Below are experts of layer 2 (counted from 0) of a mixture-of-experts language model. Rows are named router (the router's row for the expert) and show model dimensions 0-127. Each number is 200 + 40 x the weight over its row's rms, rounded and kept within 0 to 999.
After each expert's rows: "mostly gets" lists some tokens that are sent to it at least half of the time. This comes from a sample of Wikipedia text that the model never trained on.

# expert 8
router,181,206,164,206,197,244,196,277,230,244,170,179,230,172,248,165,248,207,131,222,220,214,167,195,239,137,159,191,269,173,193,225,181,140,244,218,148,163,176,186,215,297,154,232,246,201,178,198,189,232,140,179,185,241,211,209,182,165,140,185,151,231,153,162,139,230,175,250,166,112,246,161,170,195,164,172,300,213,207,185,167,211,127,228,187,101,235,226,224,213,220,151,244,195,155,166,156,201,165,157,194,243,246,137,167,258,152,213,207,190,231,155,258,160,239,234,239,150,231,245,104,216,189,284,172,182,185,194
mostly gets: "more ", "Un", "would ", "igh", "into ", "known "

# expert 35
router,220,222,132,175,208,244,164,266,245,304,186,169,227,207,280,150,218,265,145,233,231,211,174,227,193,97,197,151,265,208,147,212,190,141,210,213,153,140,166,163,195,232,195,223,242,195,144,211,201,244,169,175,200,257,209,199,209,207,170,193,157,229,166,125,172,195,154,277,162,155,252,164,164,143,178,202,271,197,182,174,201,227,147,263,215,138,225,192,245,218,185,155,242,249,185,157,179,212,98,168,178,204,231,142,161,298,217,173,214,197,151,179,221,179,242,200,207,145,232,240,162,177,210,247,163,146,195,197
mostly gets: "als ", "during ", "uring ", "ting ", "ance ", "ht "

# expert 14
router,208,218,190,168,176,206,164,244,223,283,241,159,203,207,259,168,212,205,162,222,222,199,173,200,208,128,169,181,293,190,187,186,162,147,246,172,146,171,176,168,215,256,151,250,228,185,104,208,223,265,181,183,205,234,211,187,191,163,137,190,162,219,155,136,143,208,146,285,199,148,272,158,162,175,157,208,260,205,187,162,215,176,144,247,202,139,210,185,246,212,266,196,280,242,127,122,163,181,142,182,189,214,229,140,157,224,195,160,250,185,249,142,260,152,217,218,170,117,230,230,165,195,178,220,165,159,177,214
mostly gets: "Is", "with ", "as ", "Ad", "Am", "be "

# expert 36
router,180,158,142,152,183,251,147,251,263,226,202,140,176,157,274,119,263,264,158,220,206,211,186,228,191,142,194,186,262,228,181,196,165,160,203,225,181,160,206,185,251,286,147,246,243,187,151,162,238,246,127,183,189,221,225,194,174,205,148,169,146,233,150,138,138,209,127,253,196,131,229,163,133,175,206,216,247,198,181,193,231,205,140,227,194,92,203,203,206,195,189,157,213,214,187,199,220,207,124,183,196,221,243,183,134,255,187,193,233,180,215,166,278,120,259,174,230,163,215,242,144,214,188,239,177,175,229,210
mostly gets: "12", "ill", "ound", "ment", "ond", "ivers"

# expert 34
router,206,226,158,179,169,251,132,241,222,252,233,148,206,202,254,141,181,222,156,235,198,197,183,203,211,165,154,171,250,233,179,202,162,121,224,163,159,182,147,175,216,236,147,211,229,178,158,176,224,259,137,165,197,198,203,217,182,149,169,165,145,235,136,129,147,211,149,248,183,147,234,186,157,146,175,193,292,236,221,101,213,202,120,214,197,189,186,183,249,196,267,143,281,212,157,185,190,184,113,181,190,223,237,137,180,256,212,198,231,226,209,176,250,137,219,211,193,112,228,208,114,179,174,252,164,156,189,211
mostly gets: "ater ", "ese ", "two ", "a ", "ree ", "own "

# expert 20
router,231,162,129,158,182,217,147,256,252,231,224,210,245,188,241,162,212,220,144,223,196,207,171,207,183,131,172,163,269,221,192,205,175,124,266,159,168,190,149,162,191,233,140,264,254,162,145,189,194,260,183,204,205,221,203,202,183,138,156,153,180,242,147,176,146,191,139,274,124,170,238,190,189,164,152,178,279,211,172,148,248,208,145,238,219,116,192,169,237,194,240,164,237,176,168,172,154,198,132,170,195,215,227,129,169,257,175,156,270,189,199,180,251,164,251,184,163,157,241,220,136,184,143,248,143,180,213,198
mostly gets: "Americ", "Au", "Indi"

# expert 12
router,219,232,149,207,198,208,136,284,211,231,225,152,199,184,256,136,182,253,182,268,216,240,158,219,203,123,165,207,261,199,183,210,144,123,272,223,183,163,161,187,206,253,164,244,242,173,146,186,229,259,143,174,198,246,211,191,180,188,156,204,150,225,133,133,172,204,157,261,143,154,246,175,138,161,183,223,260,192,216,163,205,212,143,226,199,121,203,204,256,219,258,170,228,204,171,158,183,199,151,164,190,217,231,145,148,272,224,183,251,154,202,168,274,157,239,200,196,158,247,249,156,218,177,262,130,177,166,178
mostly gets: "18", "0", "In ", "20", "19", "istor"

# expert 21
router,232,196,137,169,158,214,172,250,235,248,222,173,254,199,243,142,196,218,153,291,240,206,182,170,208,132,174,189,242,184,175,186,181,138,224,194,178,211,171,146,281,273,140,246,250,170,140,180,231,243,147,189,205,227,216,191,175,149,157,162,117,257,132,137,170,202,166,261,166,182,239,210,180,164,174,191,248,248,196,164,285,217,162,242,192,119,243,194,255,211,229,174,238,198,146,177,189,191,158,180,168,215,233,141,157,256,203,175,261,175,199,154,268,189,262,237,168,171,204,240,167,171,164,248,134,171,164,231
mostly gets: "produc", "enc", "Di", "two ", "ment ", "age "

# expert 60
router,213,216,177,195,181,230,171,253,214,234,219,168,213,163,207,176,229,224,145,246,198,196,177,232,197,103,135,191,251,162,193,187,178,167,206,170,176,185,189,182,228,236,172,289,237,167,143,185,222,246,199,199,183,201,186,253,194,154,133,163,178,236,148,194,167,211,125,266,120,165,242,158,147,195,155,170,235,202,220,199,186,224,126,254,176,115,236,161,218,180,286,137,234,199,162,174,164,196,136,170,198,273,203,146,216,249,190,138,258,232,216,200,286,166,280,210,168,129,227,235,98,173,229,222,195,166,159,192
mostly gets: "pos", "clud", "comm", "fin", "ies", "fir"

# expert 71
router,222,202,133,194,187,253,107,211,233,243,239,170,172,199,286,184,222,246,159,204,234,219,191,172,202,154,166,170,273,198,155,218,165,137,257,193,155,192,141,171,160,241,155,224,246,192,188,208,201,254,160,182,213,206,253,204,132,179,155,188,157,263,193,106,172,227,179,279,182,124,233,173,131,166,193,203,260,193,197,162,246,227,139,247,220,136,204,142,273,231,221,174,247,193,192,203,190,196,137,188,214,179,217,147,140,275,150,187,258,165,207,197,221,143,254,198,190,130,196,221,178,195,145,280,155,174,202,194
mostly gets: ". ", "ere ", "). ", "ay ", "F ", "."

# expert 67
router,192,184,157,175,190,227,143,241,233,240,245,178,214,233,251,164,183,249,160,226,196,192,179,204,229,149,180,167,242,174,180,177,148,159,231,208,155,203,155,155,215,273,161,235,237,164,156,188,217,252,167,169,181,211,214,163,171,148,143,201,128,259,149,135,159,192,164,256,161,159,229,145,169,141,169,211,267,224,223,142,231,198,119,229,243,143,230,152,255,231,258,162,231,204,163,161,172,181,149,165,176,177,234,148,160,262,203,157,259,156,196,157,259,152,237,235,156,146,259,240,153,162,140,238,132,191,132,202
mostly gets: "sub", "ampionship", "June ", "July ", "May "

# expert 63
router,241,229,139,178,207,233,136,283,226,265,231,182,211,169,278,148,159,244,140,225,214,213,193,210,213,147,154,165,271,180,183,143,212,137,243,175,153,140,165,205,219,257,177,238,221,181,168,171,214,258,185,189,178,233,203,167,177,181,177,145,135,265,159,150,204,200,173,255,161,133,237,186,168,144,161,217,284,229,193,176,205,191,200,268,206,149,208,199,258,194,241,147,213,206,147,187,152,219,209,171,196,214,200,138,173,270,178,179,255,205,195,130,264,201,300,256,156,142,259,211,182,161,143,211,177,219,181,239
mostly gets: "Pr", "D", "pr", "B", "orn", "kn"

# expert 33
router,186,207,166,208,196,243,169,241,226,253,222,174,238,215,268,135,203,271,148,233,206,213,190,192,249,134,190,177,250,212,197,199,191,131,242,236,167,231,153,155,212,250,152,237,213,161,140,213,221,258,156,186,207,227,228,152,195,152,122,180,146,239,140,144,135,199,131,254,193,145,251,158,153,140,152,207,251,229,204,146,225,238,153,272,221,132,177,195,233,225,241,180,241,200,156,166,164,201,166,176,185,213,234,161,122,259,187,203,232,163,189,123,258,148,252,202,175,169,275,220,166,210,154,251,150,173,172,223
mostly gets: "Ph", "N", "n", "2", "L", "2 "

# expert 65
router,216,233,145,179,211,238,107,274,234,222,218,147,212,233,223,144,219,256,176,239,240,171,170,205,220,131,160,206,265,231,191,218,158,157,222,223,164,179,184,163,234,261,147,237,235,159,147,198,202,271,136,196,194,218,203,200,182,171,139,179,164,215,142,144,178,208,171,261,178,170,235,164,160,202,136,186,236,260,203,138,235,193,152,227,239,182,199,158,245,218,249,153,260,181,140,166,189,158,161,189,201,249,201,130,170,278,217,169,245,200,220,165,274,108,247,209,186,124,229,231,159,151,145,255,156,170,171,220
mostly gets: "which ", "but ", "who ", "that ", "and ", "ow "

# expert 28
router,181,199,185,170,174,247,164,267,238,271,237,192,246,193,275,153,178,266,147,237,252,199,166,201,190,125,175,204,273,194,196,193,172,174,266,191,152,225,176,153,203,267,132,256,222,167,153,208,204,265,160,178,188,212,211,156,169,187,169,183,170,239,116,158,156,212,158,244,180,187,213,193,156,137,150,242,262,235,192,168,228,221,115,212,201,156,204,181,257,230,251,175,240,215,177,166,177,159,129,183,173,217,233,122,125,271,162,196,245,181,190,166,251,152,244,215,187,130,241,225,163,209,178,267,156,186,151,222
mostly gets: "The ", "the ", "new ", "other ", "his ", "this "

# expert 49
router,207,222,199,144,182,258,145,212,220,283,216,168,201,225,254,144,213,221,134,218,218,228,143,238,207,143,146,177,237,218,173,185,168,119,245,192,151,150,169,196,197,267,200,192,263,163,136,173,225,284,141,199,193,213,207,189,185,189,189,146,147,240,140,169,139,168,185,248,198,137,225,197,179,138,165,236,273,206,188,139,251,169,177,231,212,156,223,207,248,207,272,128,238,220,160,184,204,162,159,175,212,220,262,151,117,244,199,152,263,199,237,154,234,177,229,201,213,150,253,222,155,152,158,234,149,142,160,202
mostly gets: "ian ", "American ", "man ", "ish ", "ton ", "z "

# expert 44
router,232,220,126,147,200,249,129,247,229,284,224,177,210,220,268,154,238,219,158,221,209,237,200,181,163,127,137,225,228,186,179,236,157,150,220,184,178,175,156,116,230,198,223,175,228,142,148,190,239,245,188,183,185,235,243,191,182,212,177,163,164,203,192,134,141,154,193,242,207,166,230,149,162,190,174,221,228,203,164,168,210,238,187,250,183,78,198,160,215,179,253,178,230,258,163,122,174,217,134,173,188,262,236,159,169,231,172,195,259,164,147,198,282,169,190,182,185,93,195,238,137,185,172,239,186,140,188,186
mostly gets: "writ", "ia", "aph", "^", "ian", "amp"

# expert 23
router,209,215,159,200,193,236,148,277,232,243,254,160,207,240,259,157,203,229,136,250,227,210,172,157,210,141,159,170,272,216,155,182,177,124,220,205,152,192,169,141,229,268,130,222,235,183,174,200,226,279,171,163,198,207,185,170,171,171,144,174,149,250,138,133,147,193,154,267,171,147,248,163,130,177,171,242,252,237,196,161,216,178,171,258,241,165,220,168,257,205,233,163,233,219,166,179,172,194,129,190,209,208,243,143,154,270,189,169,232,185,195,170,277,175,241,222,175,152,268,227,138,203,183,246,147,174,167,200
mostly gets: "de ", "t ", "Ch", "I "

# expert 11
router,228,210,140,174,155,238,148,262,257,186,197,175,210,173,294,154,188,222,162,254,258,208,192,160,181,110,159,189,280,218,183,202,210,133,250,178,122,207,194,216,203,269,214,223,283,216,185,204,227,273,167,209,204,241,203,197,183,183,193,153,205,219,141,128,130,153,201,236,187,180,220,150,140,204,180,215,244,144,193,143,241,214,168,197,226,119,169,151,259,182,257,160,230,176,145,167,197,188,175,215,161,161,246,151,167,228,154,168,248,182,182,179,285,175,192,215,187,134,229,261,160,162,182,240,157,168,206,266
mostly gets: "Le", "Or", "Te", "ea", "te", "Eng"

# expert 45
router,198,192,133,179,189,231,167,227,220,251,220,157,222,191,226,198,200,242,138,226,206,201,182,236,195,131,189,165,250,214,174,200,147,89,239,214,173,176,147,142,212,231,181,235,236,188,150,182,169,303,139,201,180,226,202,183,182,157,181,140,128,232,149,139,161,251,189,254,225,160,223,149,129,171,175,225,290,210,192,188,242,217,163,254,196,171,219,173,247,221,241,148,253,226,206,157,185,200,127,207,229,224,229,138,169,267,178,172,307,244,249,177,251,164,233,231,203,123,215,242,163,132,167,239,178,215,183,200
mostly gets: ", ", "\" ", "), ", "ir ", "son ", "h "

# expert 78
router,235,221,153,213,185,250,129,215,235,264,216,165,215,190,318,130,210,266,175,203,223,232,185,218,201,130,147,209,232,191,164,189,159,172,216,220,208,161,188,147,229,268,158,195,241,169,179,172,211,230,179,190,186,209,221,178,120,173,201,151,150,229,127,156,139,189,174,246,199,133,217,166,157,175,184,241,237,207,163,166,232,220,157,225,224,101,236,148,241,215,202,168,264,231,149,166,170,161,137,169,209,206,258,196,114,283,184,186,242,195,207,172,279,157,234,197,148,144,230,268,194,211,152,248,165,186,235,205
mostly gets: "bor", "gr", "dr", "sp", "fl", "he"

# expert 59
router,199,222,171,156,237,208,116,265,235,195,201,183,200,148,228,163,206,197,195,238,220,241,172,235,241,114,157,192,258,212,153,170,197,146,214,170,161,168,178,185,247,223,149,245,227,145,136,192,224,246,146,157,222,216,208,141,140,142,144,149,188,240,162,150,160,231,195,252,165,99,227,167,165,150,181,201,268,186,191,197,217,221,161,215,137,120,211,192,220,227,205,179,218,222,163,130,208,199,160,166,202,253,216,133,169,216,169,145,221,172,201,201,296,146,284,253,166,143,216,250,132,173,165,230,157,207,186,162
mostly gets: "con", "ex", "ollow", "emb", "For", "inter"

# expert 5
router,233,219,189,178,234,213,149,239,274,256,227,175,210,199,243,166,256,263,148,243,205,208,162,232,243,130,199,162,228,174,166,173,218,101,207,189,158,175,207,174,193,255,168,251,268,207,154,207,235,266,188,152,166,232,221,148,193,193,189,170,195,218,149,126,117,221,141,275,211,158,258,169,152,210,141,198,237,178,180,179,243,239,160,268,207,101,183,209,201,191,217,180,241,249,135,191,178,242,122,231,217,186,233,147,178,273,210,156,288,199,217,168,272,146,213,190,190,162,181,218,157,201,184,227,168,147,219,220
mostly gets: "ri", "vis", "av", "|---|---", "b"